Experts of a small language model: a shared expert of 64 neurons, 8584 steps.
Below are experts of layer 8 (counted from 0) of a mixture-of-experts language model. Rows are named router (the router's row for the expert), gate (a neuron's input weights, with its number), up (a neuron's input weights, with its number), down (a neuron's output weights, with its number) and show model dimensions 0-159. Each number is 50 + 10 x the weight over its row's rms, rounded and kept within 0 to 99.
After each expert's rows: "raises" lists some tokens whose logits its average output raises strongly, later layers aside. This comes from a sample of Wikipedia text that the model never trained on.

# expert 132
router:64 46 52 65 40 58 59 47 47 70 32 52 60 54 47 61 52 61 41 44 40 58 49 53 45 46 36 51 55 48 33 38 53 56 58 45 16 42 57 48 36 38 55 42 57 58 58 53 66 57 25 67 54 49 63 53 48 57 46 55 54 71 44 47 55 55 44 48 53 45 53 61 54 47 48 54 44 61 40 73 50 57 49 50 57 56 56 64 35 54 36 58 59 62 46 65 48 44 73 68 62 50 46 43 44 44 47 30 49 53 41 52 60 44 57 47 45 37 61 51 36 37 20 39 40 38 53 39 52 58 53 45 60 56 48 54 65 57 60 59 41 52 54 48 53 22 64 51 51 47 55 74 42 48 45 39 55 53 48 62
gate2:33 45 47 57 45 66 56 41 53 47 57 64 46 43 49 55 47 71 38 56 40 59 52 35 56 43 49 52 53 72 55 56 39 43 41 44 51 39 34 49 33 36 73 65 37 50 47 50 56 39 55 57 54 52 28 47 40 39 40 60 48 58 53 58 41 62 52 37 65 50 38 43 61 44 49 52 41 53 45 53 51 70 50 43 27 49 49 46 47 69 64 62 62 47 56 60 49 48 65 61 56 46 41 51 53 40 46 41 71 51 50 58 52 60 44 61 62 43 53 43 52 49 67 47 46 59 48 63 54 24 54 66 33 48 52 42 44 42 42 38 58 49 54 40 59 15 62 32 55 54 66 55 64 43 40 43 50 53 48 58
up2:51 50 59 73 56 64 56 34 55 47 62 32 53 29 42 29 47 37 48 36 61 75 56 48 43 40 39 55 53 49 52 39 46 63 38 52 42 60 49 52 37 54 51 47 47 49 48 36 35 52 48 55 29 50 34 37 54 46 53 41 36 39 47 52 60 52 32 53 50 50 64 56 27 55 42 43 73 53 69 51 56 34 42 44 55 42 62 54 47 61 35 53 49 51 43 60 61 50 54 40 55 50 58 41 41 46 56 41 61 58 53 44 42 46 31 61 66 41 60 43 52 53 75 55 53 58 46 35 72 55 61 57 70 54 35 57 59 60 40 53 52 44 65 50 73 41 42 52 58 57 62 58 51 56 60 52 53 46 50 51
down2:47 59 59 54 46 51 50 51 39 55 48 39 41 55 44 48 46 48 34 32 47 54 26 49 55 44 54 41 42 38 35 40 46 52 64 63 50 40 49 43 45 48 27 55 45 43 45 46 51 52 56 55 49 25 55 59 59 49 54 63 39 45 57 66 34 50 50 43 50 52 65 55 49 50 65 43 57 45 54 55 45 45 67 52 62 54 49 58 47 47 66 44 84 49 35 60 47 49 44 62 59 57 50 40 56 26 58 32 60 40 63 45 36 43 36 39 60 60 53 52 57 52 44 48 51 69 77 61 73 48 57 40 65 51 47 56 66 63 32 51 57 38 42 33 55 38 62 38 59 49 54 36 62 58 45 55 47 38 57 60
raises: "io", "row", "ite"

# expert 7
router:31 32 52 56 39 60 42 58 49 61 33 29 65 63 55 50 48 43 38 55 51 37 44 69 39 36 41 43 54 47 40 51 62 62 51 34 42 43 53 47 41 53 61 55 58 34 53 63 50 59 63 42 35 49 43 51 60 54 54 53 47 63 46 31 60 29 41 55 59 61 45 59 43 53 50 60 54 34 46 51 57 49 68 54 45 65 56 34 40 44 49 55 63 44 68 51 62 34 77 47 67 64 40 30 59 51 61 42 45 60 45 58 57 35 65 61 55 49 59 55 54 57 31 58 59 46 44 50 42 43 41 44 41 62 54 48 46 53 48 71 54 66 45 55 42 47 45 54 63 34 57 57 53 47 48 63 35 45 35 42
gate0:40 36 41 49 56 45 48 54 56 37 50 45 60 54 56 65 36 47 77 50 60 50 57 71 59 36 37 53 38 49 39 40 60 64 44 52 58 68 59 38 45 61 61 43 49 49 53 52 48 59 51 57 51 56 40 51 67 30 46 57 34 53 43 50 47 44 55 28 31 58 63 62 66 61 67 70 37 44 55 60 45 24 57 48 67 61 58 40 41 47 38 44 43 45 56 52 54 48 51 38 55 48 49 51 45 57 54 47 54 46 52 33 41 40 56 56 34 22 31 42 66 44 55 54 49 40 61 50 51 58 64 44 59 44 51 34 50 54 60 39 36 63 59 48 40 49 52 58 44 51 39 42 53 43 45 55 42 76 43 52
up0:58 69 41 46 39 55 73 39 43 61 50 41 65 36 49 61 52 46 40 58 53 66 60 58 45 49 58 67 57 33 39 44 46 41 43 54 54 51 36 52 60 46 61 59 59 47 45 49 44 50 26 46 35 53 60 42 39 48 43 38 73 48 60 42 31 63 45 57 49 49 35 44 41 58 45 57 61 36 52 37 42 46 41 54 52 36 40 51 40 42 31 46 46 39 71 51 61 45 52 31 57 46 63 79 40 60 39 52 50 48 59 55 43 70 36 48 39 46 54 29 52 56 52 44 49 54 52 35 41 55 46 36 55 55 40 62 50 52 43 55 55 57 60 45 58 43 46 39 52 58 50 62 42 60 49 41 44 37 80 48
down0:43 44 34 63 42 47 50 41 40 40 47 62 51 54 57 50 58 51 49 66 43 42 40 33 66 59 82 56 49 62 49 44 56 49 54 50 45 42 34 55 53 62 36 46 61 51 51 50 62 30 64 46 53 44 29 61 62 56 38 55 50 54 62 42 69 27 31 30 50 51 59 51 55 61 57 52 55 59 57 43 39 47 37 36 45 43 45 47 54 48 46 59 26 40 52 65 46 36 49 54 61 68 52 47 55 61 50 50 50 37 66 55 48 47 58 74 41 50 53 48 54 57 56 42 43 35 39 55 48 40 33 64 45 68 50 74 57 34 72 45 51 54 49 54 53 43 59 57 41 61 41 52 42 58 52 40 46 40 50 54
raises: "ent", "i", "ic", "it"

# expert 135
router:50 47 57 45 49 51 52 47 43 45 54 49 52 36 55 54 39 47 29 64 34 59 34 62 42 53 40 55 64 41 54 61 38 55 49 44 46 35 38 43 62 50 68 59 60 51 49 60 37 55 57 54 58 48 63 49 62 66 40 61 60 65 42 46 60 55 45 34 47 56 46 43 62 43 36 33 63 59 66 43 52 56 58 61 48 57 68 56 34 58 52 60 60 54 58 65 47 38 69 77 53 45 42 51 45 55 54 32 34 59 47 46 54 35 65 50 47 34 43 54 35 45 53 24 40 41 49 39 44 50 55 41 52 57 50 41 75 65 51 50 48 79 44 57 40 49 61 48 58 57 60 53 45 69 47 37 44 48 45 44
gate2:45 62 60 53 40 44 36 36 50 55 65 50 34 42 49 52 34 51 51 51 50 55 43 64 32 32 56 41 38 65 56 40 46 55 41 55 44 53 58 54 53 64 59 44 50 56 53 58 52 61 40 58 46 57 46 51 72 39 64 66 52 44 58 54 29 42 49 44 58 43 68 48 28 40 42 40 42 40 51 45 42 57 48 42 63 54 44 59 35 60 55 63 60 54 49 71 53 31 43 35 52 54 53 41 60 47 38 48 25 43 35 65 40 54 54 37 41 45 43 50 59 83 64 57 48 47 36 48 55 56 63 46 65 59 49 36 53 54 58 47 54 40 47 68 40 56 51 39 70 62 48 41 45 50 40 52 33 64 52 58
up2:36 41 50 61 49 51 76 43 42 49 51 67 43 33 52 28 35 55 45 36 42 49 42 51 44 52 63 58 66 51 62 65 76 50 35 45 54 58 60 56 40 46 43 42 46 54 38 27 32 57 72 53 51 52 48 56 51 49 47 47 46 60 43 40 63 55 42 68 51 31 49 34 46 40 48 38 39 41 47 63 47 36 48 47 57 43 54 55 56 37 43 53 36 54 49 34 54 40 58 57 65 40 42 64 54 51 54 44 56 62 37 25 57 54 71 55 51 42 57 50 43 52 51 64 54 66 51 60 32 56 63 31 44 53 40 42 45 63 54 51 49 39 44 51 34 56 57 63 41 50 43 63 39 65 52 52 48 64 61 48
down2:59 36 50 60 49 49 55 45 49 61 31 48 50 66 41 52 60 55 53 58 50 50 63 63 31 40 53 47 61 50 56 48 65 43 57 63 45 70 70 49 52 52 57 35 42 41 53 64 52 56 45 52 55 44 59 30 35 46 55 63 50 56 43 47 50 60 57 55 44 61 37 50 67 45 46 50 54 45 44 41 26 65 50 56 58 55 58 85 47 65 50 41 67 68 56 46 57 60 36 53 40 41 43 26 37 46 61 60 46 44 39 40 46 50 65 42 45 49 43 46 46 35 73 66 59 54 48 62 27 52 38 52 63 46 51 55 61 44 58 68 29 47 50 49 46 57 47 47 54 31 55 51 51 50 58 41 40 53 56 37
raises: "ed", "ing", "ed with", "ed by"

# expert 82
router:59 49 65 51 38 44 40 51 31 54 45 53 67 38 53 59 65 35 37 47 44 64 53 47 43 51 42 42 50 48 54 45 44 60 65 52 49 53 52 44 70 64 58 55 44 65 51 58 47 43 50 64 38 55 62 52 27 63 44 60 53 58 35 57 46 60 44 39 50 40 62 44 62 42 53 56 49 61 49 45 54 53 46 60 48 49 53 39 41 50 45 33 55 64 44 51 54 32 61 66 52 63 59 30 65 34 43 47 60 68 68 32 53 41 35 46 38 46 69 40 40 54 54 41 51 35 56 40 46 48 48 29 51 65 60 39 53 58 34 39 61 68 51 46 48 68 63 52 47 42 46 58 50 67 36 26 34 54 48 49
gate2:52 40 50 70 48 45 48 65 44 57 46 69 62 66 43 49 61 63 64 61 51 62 53 47 49 44 56 56 43 59 53 63 44 55 56 50 43 53 43 28 59 57 59 55 34 50 64 55 39 46 51 59 48 43 41 46 34 55 63 63 32 51 51 57 36 42 44 42 41 31 31 50 53 45 40 67 62 41 63 49 40 52 55 56 56 66 60 71 46 59 47 38 39 27 74 34 58 45 38 43 55 63 53 48 62 44 42 63 60 38 60 47 46 58 48 71 37 58 40 53 57 30 57 40 38 53 49 52 53 65 47 55 33 39 58 54 44 62 57 58 59 27 30 54 51 62 49 50 63 41 43 42 44 46 55 54 46 56 42 47
up2:44 36 32 50 34 50 41 45 55 55 55 55 54 47 50 39 38 53 25 50 69 68 62 50 55 39 54 72 65 49 45 62 56 42 39 44 43 52 65 62 66 45 48 59 69 46 64 66 52 72 58 52 52 58 44 39 57 69 44 62 40 45 52 49 45 46 56 54 50 52 66 65 37 39 49 56 32 53 37 59 59 50 49 54 55 44 64 49 27 53 56 48 44 52 43 38 63 56 61 42 60 51 53 52 48 36 55 49 62 48 56 42 64 59 42 45 39 27 54 45 70 65 56 57 35 48 56 50 47 56 67 25 49 52 54 41 24 49 56 52 41 54 59 53 62 63 36 53 60 50 46 53 61 42 56 60 55 50 58 49
down2:57 35 35 55 50 57 39 44 54 42 52 64 42 57 57 53 36 44 41 46 56 44 36 43 60 36 45 59 64 29 61 41 38 44 61 57 36 56 68 71 68 57 38 55 53 43 41 47 45 23 45 48 43 54 47 42 55 56 60 51 56 44 50 54 62 44 67 34 47 56 55 32 49 26 38 46 65 48 36 50 55 64 44 52 53 40 41 43 50 40 56 27 56 47 56 36 49 35 53 49 57 46 45 58 43 36 36 50 43 49 60 53 54 42 33 52 50 32 37 44 54 46 38 58 55 45 34 35 49 68 56 67 61 51 43 46 46 43 54 54 42 47 39 61 49 59 49 51 32 50 49 69 58 56 66 40 60 51 36 25
raises: "ides", "en", "ide", "ec", "ed"

# expert 58
router:59 49 53 45 48 39 52 73 42 72 56 41 69 50 53 42 60 39 59 54 45 40 49 43 23 37 43 44 39 54 30 60 39 64 57 38 33 57 53 61 57 63 50 58 64 68 40 56 39 44 58 59 45 57 53 56 40 53 36 53 60 36 56 54 54 33 49 63 44 43 39 57 45 43 47 52 64 36 52 44 50 48 53 63 49 50 52 47 40 55 63 72 54 81 53 40 46 56 52 65 52 59 65 51 55 56 43 27 45 63 45 67 52 48 68 51 42 34 55 50 57 50 44 41 46 44 49 66 39 50 50 38 33 44 58 42 39 59 47 41 47 54 44 53 64 44 64 47 48 42 53 56 34 32 71 46 49 48 48 36
gate2:54 55 56 48 53 48 56 30 33 52 49 40 43 60 49 47 42 31 48 50 55 45 39 57 43 50 46 41 49 59 40 71 57 68 58 60 51 47 66 66 42 39 46 37 55 33 67 29 54 66 51 64 46 55 43 58 41 44 44 48 53 43 58 42 46 46 47 74 46 43 51 48 48 58 53 44 63 49 38 53 45 49 48 60 62 50 61 37 64 37 42 52 58 30 43 66 40 50 39 41 50 51 77 46 52 55 46 30 60 58 51 43 65 67 60 70 44 46 37 39 52 55 50 71 49 51 52 41 42 52 51 31 38 44 62 44 50 59 45 38 55 62 41 59 40 52 73 55 45 54 44 51 48 32 59 52 51 32 28 41
up2:63 78 56 50 48 50 33 48 34 37 43 29 62 53 44 43 55 35 20 52 48 41 37 42 53 56 34 41 41 66 25 46 55 69 35 57 43 42 43 52 39 48 51 52 51 38 57 43 42 70 54 58 45 52 51 51 53 40 46 52 43 43 55 61 63 53 51 50 43 46 42 44 59 64 53 45 65 70 46 62 51 68 54 58 63 49 64 52 61 57 60 74 65 32 39 65 51 47 43 50 64 46 48 54 56 44 55 40 56 48 54 56 52 55 61 49 58 33 60 45 47 54 58 64 59 49 46 41 40 47 47 45 25 50 51 45 51 48 53 52 48 47 27 74 56 47 72 45 53 55 56 51 60 48 53 51 59 49 51 39
down2:58 64 59 43 45 48 56 46 68 42 53 50 67 44 58 55 55 48 56 51 30 44 59 44 42 65 80 57 66 30 42 49 50 46 38 49 32 57 54 46 45 48 48 40 44 39 58 58 58 52 44 44 52 46 45 52 40 77 37 57 38 53 68 32 58 34 53 45 53 40 61 39 56 56 50 66 45 44 54 46 46 80 54 56 42 65 54 47 38 55 48 49 49 46 39 42 57 48 48 42 42 56 73 64 41 44 55 40 68 57 45 65 61 21 55 49 45 58 44 41 59 61 66 58 50 43 73 56 56 48 60 44 55 64 52 47 62 59 48 56 43 44 50 53 47 47 35 31 38 55 38 46 43 44 37 63 43 49 44 44
raises: "ect", "ection", "outhern", "onom", "uff"

# expert 69
router:39 44 48 40 50 44 50 60 43 69 44 33 37 41 33 45 56 42 57 59 45 54 64 49 34 43 36 31 42 68 42 69 49 48 42 32 45 51 49 55 65 67 60 50 58 65 47 45 55 63 54 45 44 51 32 53 69 28 50 45 54 45 48 36 47 27 44 67 34 45 51 50 45 49 49 53 45 49 46 61 51 38 54 43 63 41 44 44 57 61 61 56 59 60 68 49 58 63 53 61 66 61 56 47 61 46 54 45 42 53 40 40 65 50 60 70 30 40 48 36 47 51 60 54 66 54 46 52 47 48 39 47 28 48 67 28 60 63 63 37 42 36 52 61 55 52 47 67 52 40 55 51 47 49 57 50 47 39 51 36
gate2:80 29 35 37 72 43 46 40 41 38 51 52 46 52 44 56 38 48 45 65 43 45 60 46 47 50 60 47 62 37 33 50 53 45 59 53 45 44 52 35 47 48 42 25 40 39 53 55 43 48 50 58 51 64 65 38 47 37 78 44 59 47 36 67 52 46 41 54 64 54 61 66 39 49 37 57 53 58 50 50 50 45 52 45 47 65 56 55 57 65 56 57 41 34 55 57 55 47 66 57 38 73 40 39 60 65 44 39 43 47 43 57 38 54 65 43 49 45 35 63 52 61 36 42 52 64 45 38 42 49 52 42 45 54 38 54 58 49 58 41 32 67 55 62 38 47 57 39 68 47 36 38 37 58 51 48 43 51 57 50
up2:47 55 51 60 33 48 46 53 49 45 36 58 47 53 32 44 45 59 50 39 63 51 44 55 74 49 56 55 64 37 52 59 41 55 44 53 39 47 71 30 39 46 53 50 60 70 46 35 48 55 62 47 41 61 49 46 56 71 40 47 49 52 62 44 44 65 70 29 50 49 37 50 52 38 46 24 52 41 54 70 47 41 45 62 55 28 50 47 45 47 33 55 57 34 26 43 39 58 38 45 51 56 59 37 45 42 55 47 60 55 52 56 60 58 54 54 75 54 52 45 53 40 68 35 57 41 50 54 49 43 47 52 44 39 46 59 39 34 62 69 48 48 47 48 51 30 45 54 30 42 54 43 60 60 41 52 63 63 53 60
down2:52 54 53 64 46 47 65 38 39 59 62 66 46 33 43 44 48 55 50 30 38 45 37 50 56 50 50 58 35 44 47 58 55 46 51 44 62 55 46 55 39 27 57 33 34 57 45 45 30 41 57 66 52 58 35 56 74 58 59 54 54 52 56 60 53 71 41 43 50 62 49 45 57 61 48 47 52 60 61 37 41 46 43 52 50 50 86 44 42 43 34 42 68 58 46 45 59 54 48 61 58 36 67 46 62 61 38 57 43 36 29 42 47 59 41 37 49 68 53 56 36 29 32 40 42 61 54 58 42 50 63 45 43 59 57 55 47 50 34 52 56 56 51 55 57 52 44 43 37 62 56 40 44 51 42 49 48 34 56 43
raises: "ann", "all", "ic", "ope", "am", "ook"

# expert 126
router:48 43 72 42 52 66 50 68 41 65 60 47 52 43 50 55 44 61 44 52 52 54 41 50 50 59 52 40 51 71 45 49 45 42 50 28 37 46 37 49 37 50 53 72 67 54 30 55 72 46 54 50 49 48 56 50 56 49 50 57 61 61 47 47 69 60 42 30 45 58 40 45 60 45 47 58 46 46 40 53 57 52 60 37 58 63 55 33 44 50 35 42 53 54 37 50 48 52 91 65 65 67 48 55 59 37 56 42 40 51 41 56 49 38 64 57 60 41 59 57 30 46 43 39 57 47 49 35 37 46 30 39 37 41 58 46 39 56 60 49 47 54 45 37 56 50 61 41 47 72 50 60 57 46 51 45 55 50 39 47
gate2:65 57 40 52 42 57 64 55 51 58 40 49 46 33 26 37 37 49 54 43 50 76 62 55 70 45 51 62 47 51 38 46 60 56 54 49 50 50 64 42 45 47 44 76 58 62 67 32 52 42 40 51 56 53 50 42 39 46 35 62 36 60 42 66 62 61 56 52 57 40 45 44 41 63 57 62 47 47 52 54 38 50 45 58 43 51 54 53 43 50 57 31 50 64 35 52 41 60 71 62 42 49 64 48 43 57 44 75 49 48 43 48 63 54 36 51 32 50 52 52 41 54 60 54 57 37 77 41 54 46 50 53 50 46 55 47 41 67 73 61 63 56 30 67 65 47 56 62 53 44 45 59 59 54 48 56 55 63 52 57
up2:65 53 48 51 40 70 49 51 47 56 36 49 33 51 56 42 28 42 36 46 56 64 58 58 51 49 49 55 51 62 42 46 41 48 57 49 44 51 62 51 59 46 44 65 40 52 51 47 63 60 52 48 68 57 36 58 51 48 33 50 43 53 46 41 41 51 52 50 35 48 48 46 45 60 36 50 51 60 65 46 50 62 43 73 47 57 54 61 49 50 53 54 65 66 50 51 57 57 33 42 62 50 53 64 51 44 53 50 53 56 49 66 50 60 26 34 44 55 53 57 39 64 46 44 69 49 49 55 49 29 61 36 32 51 43 48 65 33 86 47 32 53 56 50 38 46 47 39 45 27 39 38 66 62 49 55 40 43 53 23
down2:42 62 45 47 54 45 54 43 65 40 53 62 67 56 60 62 63 50 45 50 32 39 55 50 63 44 75 41 55 51 54 46 59 53 54 56 71 58 45 54 49 61 70 53 47 57 64 69 52 90 54 54 54 58 50 40 52 53 18 63 43 54 41 42 58 49 35 42 35 45 48 64 32 50 69 53 49 46 54 37 55 43 47 56 37 40 67 51 64 37 53 48 54 41 62 48 52 42 68 52 40 50 62 38 54 67 56 44 34 51 43 53 48 76 26 50 40 51 43 52 50 50 59 48 55 53 54 60 48 60 38 43 61 57 44 56 45 46 56 40 53 51 59 38 51 39 50 47 50 43 57 43 58 50 40 43 46 65 53 45
raises: "ision", "ised", "is", "ival", "ent"

# expert 73
router:41 52 58 60 63 59 59 55 45 54 44 62 65 49 56 55 78 38 45 52 45 51 41 44 40 56 45 39 38 57 55 40 44 45 32 45 38 37 51 47 45 54 49 56 50 66 48 68 32 54 43 59 39 47 58 57 31 53 48 42 64 63 53 60 48 29 38 38 51 47 39 60 57 46 49 48 49 50 63 47 55 63 49 58 50 58 52 67 40 62 54 41 59 68 44 43 44 43 54 75 55 79 49 57 57 29 35 46 53 52 64 69 54 50 60 47 56 41 61 59 44 42 30 40 37 38 43 57 25 53 47 56 46 53 59 37 54 60 47 53 50 48 53 60 48 35 40 40 36 59 61 51 51 43 51 31 37 55 39 31
gate2:62 35 45 34 53 45 55 40 44 39 41 35 51 43 50 33 42 63 47 56 37 52 50 39 37 43 52 27 52 52 56 61 55 50 49 41 51 52 53 54 34 62 46 52 67 54 41 56 45 50 58 41 47 44 56 56 44 62 47 33 49 40 34 60 71 42 45 48 56 63 49 63 43 53 33 50 51 48 53 53 42 35 50 52 37 38 53 47 46 51 33 60 60 51 46 38 43 17 40 50 68 51 48 48 50 66 43 47 54 48 68 52 69 41 58 60 39 41 60 62 66 50 38 51 49 38 37 58 46 66 81 41 44 49 40 33 64 45 37 61 49 53 49 68 36 60 62 60 47 40 44 57 41 39 50 53 56 36 36 38
up2:47 56 56 60 59 45 54 63 55 42 48 47 58 47 74 60 60 40 46 54 59 48 34 49 63 38 54 58 51 35 23 43 52 52 63 50 64 53 55 63 51 51 50 38 62 52 43 28 63 51 44 57 38 63 45 49 62 38 45 50 54 46 61 58 40 61 54 48 60 39 48 39 55 58 67 44 46 33 59 61 56 68 71 44 49 42 50 53 30 49 50 32 57 38 39 52 52 50 50 33 66 44 52 65 52 40 53 62 46 49 43 48 46 71 49 46 58 54 46 50 41 49 54 55 33 34 38 60 56 28 44 50 48 44 52 56 24 41 50 50 62 40 69 33 59 63 57 48 57 37 70 47 33 42 52 56 33 55 64 46
down2:43 46 47 59 43 43 67 54 59 47 56 33 46 64 56 65 38 59 60 56 38 46 56 67 52 48 61 58 46 56 47 37 60 54 58 57 58 28 57 49 46 61 57 51 61 47 57 35 61 52 55 64 70 62 40 68 39 52 63 57 52 62 42 52 59 50 54 46 69 58 42 44 61 32 45 49 53 35 50 44 37 48 44 52 52 67 44 42 43 40 71 53 51 51 46 55 59 52 35 49 58 56 43 49 69 35 39 33 14 44 49 59 57 77 42 47 41 54 39 44 64 52 66 47 53 46 39 53 57 38 43 34 48 35 40 42 54 53 55 48 44 50 46 57 39 47 42 50 62 68 39 44 43 45 36 42 55 40 54 68
raises: "ecutive", "ago", "ody", "FL", "ole"

# expert 8
router:40 35 50 47 50 40 45 41 42 64 49 52 49 43 42 61 67 40 62 54 41 35 52 48 47 35 34 36 42 45 42 55 47 68 42 31 43 44 48 57 39 49 52 52 67 46 42 51 41 63 51 44 39 52 53 41 43 47 48 48 47 48 43 45 48 27 43 56 40 50 51 56 53 46 54 48 56 40 45 43 47 42 73 61 40 59 60 36 36 41 51 51 56 64 46 58 48 27 53 46 70 58 43 44 47 38 33 26 36 82 44 56 37 41 72 46 57 25 49 55 68 49 43 52 58 44 52 54 55 43 44 59 33 64 65 51 48 60 56 55 61 50 51 72 40 54 63 52 56 48 67 54 31 52 56 39 49 52 57 48
gate0:50 55 50 36 36 57 58 50 41 52 51 64 68 46 66 54 56 38 58 60 38 27 54 47 49 53 39 59 38 45 73 50 55 45 48 40 71 66 54 63 61 44 62 54 41 60 49 26 51 65 42 45 51 51 46 63 45 66 59 65 36 43 35 40 47 54 42 50 35 44 69 32 50 48 47 57 35 42 43 67 42 42 64 50 41 55 51 64 46 53 46 46 43 56 49 43 57 30 44 41 54 39 34 40 48 50 44 48 48 32 36 46 51 44 44 49 41 44 68 47 36 40 77 50 58 61 56 57 61 54 61 50 69 51 43 28 50 43 33 42 63 37 49 38 52 51 58 39 47 55 57 37 41 49 38 53 50 49 56 60
up0:52 45 43 53 44 50 47 54 41 46 44 46 45 72 61 45 71 55 53 61 33 31 31 45 67 38 42 39 57 32 67 60 49 62 44 43 55 46 62 49 48 50 43 45 49 63 46 52 44 52 37 43 50 47 53 51 58 76 58 43 47 34 58 56 64 41 63 46 54 69 63 32 59 49 61 53 48 51 57 71 43 39 56 42 49 46 60 56 46 55 28 46 42 57 33 56 59 48 49 41 55 51 31 44 35 54 55 63 61 56 44 39 60 47 40 49 61 44 41 57 53 49 71 44 51 44 53 58 64 46 52 37 53 50 49 53 41 45 47 66 56 19 46 25 48 28 39 37 43 51 56 31 46 58 54 67 57 48 46 48
down0:59 48 30 34 57 49 50 36 71 61 44 45 63 38 34 56 34 45 27 58 46 51 26 46 67 62 45 37 56 52 32 44 54 42 49 56 35 40 46 56 52 69 52 47 51 66 38 67 33 53 45 43 53 47 54 49 39 35 43 44 50 46 64 45 59 67 52 46 42 31 63 49 33 53 46 64 57 54 61 70 50 49 67 58 46 50 57 55 47 49 64 42 44 58 48 43 50 63 60 58 47 68 47 70 56 21 58 44 50 42 50 60 67 51 52 49 52 55 51 63 63 45 60 55 28 53 54 44 60 51 53 54 45 49 53 49 61 61 35 35 58 54 37 49 52 42 53 50 58 47 50 60 42 54 53 48 61 41 30 40
raises: "ave", "ung", "ang", "um", "th", "ound"

# expert 123
router:39 36 48 57 30 49 51 69 49 39 60 32 54 53 53 54 65 44 50 48 49 39 50 52 44 42 28 41 59 68 35 52 60 52 45 39 36 56 64 41 42 54 55 34 60 67 54 65 55 57 57 43 36 52 56 49 51 53 47 43 56 39 52 42 39 38 38 46 48 64 39 51 55 50 67 57 33 47 28 53 48 39 76 69 59 67 54 38 33 43 50 46 61 58 54 55 41 44 81 64 63 49 57 50 44 55 62 52 54 46 43 61 44 20 69 51 52 39 53 44 67 51 54 53 53 49 38 45 46 42 41 50 36 43 57 53 50 50 66 31 41 41 48 54 52 42 55 62 56 55 63 56 50 47 40 50 58 36 54 52
gate2:57 37 65 52 65 47 42 43 62 53 44 50 36 44 48 54 36 59 69 60 60 43 44 52 51 54 34 54 44 76 61 48 48 39 67 59 57 55 43 44 40 39 51 50 76 66 51 43 58 56 44 53 46 56 43 61 51 67 35 42 51 42 54 42 48 49 46 46 51 54 61 37 52 53 65 43 61 45 42 20 31 64 55 62 41 54 45 37 47 47 59 47 40 50 42 51 44 65 71 55 28 28 44 66 53 69 53 44 36 52 56 40 35 51 45 64 34 46 56 32 41 52 48 52 51 56 50 27 57 39 37 60 61 46 55 41 41 37 53 46 54 56 48 53 63 61 60 57 57 42 47 62 56 45 49 49 56 57 61 34
up2:41 38 54 49 41 64 44 52 60 63 28 51 58 44 61 45 39 62 50 71 49 45 45 53 43 59 36 63 51 70 52 41 59 53 56 62 64 51 55 44 27 43 52 54 68 56 54 34 39 39 32 47 44 47 33 63 59 59 47 32 57 48 48 44 46 48 39 38 39 45 38 37 59 41 51 47 57 45 41 36 52 49 62 54 45 38 37 47 42 50 67 49 46 47 36 48 41 64 54 69 42 36 43 56 48 59 43 49 36 46 59 30 51 60 37 52 47 60 57 40 42 47 38 57 49 45 61 43 49 43 32 64 50 46 56 54 60 46 35 58 32 58 56 49 64 43 61 87 50 39 52 61 45 61 56 36 44 48 56 38
down2:59 70 57 56 57 60 46 49 50 33 45 45 45 51 42 64 64 59 29 50 65 67 42 46 54 50 47 49 51 57 36 27 64 45 69 37 26 51 38 53 54 35 40 62 65 53 66 53 41 42 54 53 47 51 48 53 42 44 39 34 39 51 61 44 67 35 52 37 55 40 53 50 51 39 51 48 44 43 51 61 45 36 47 49 58 55 58 52 42 40 62 43 48 35 45 56 48 55 59 43 50 58 43 54 31 49 59 32 53 55 56 55 46 23 40 44 52 55 58 43 62 35 40 62 39 46 67 68 40 55 51 61 53 57 44 51 62 40 44 29 44 53 54 58 29 57 42 61 71 46 37 53 48 52 49 72 42 65 50 42
raises: "if", "an", "os", "ov", "op", "im"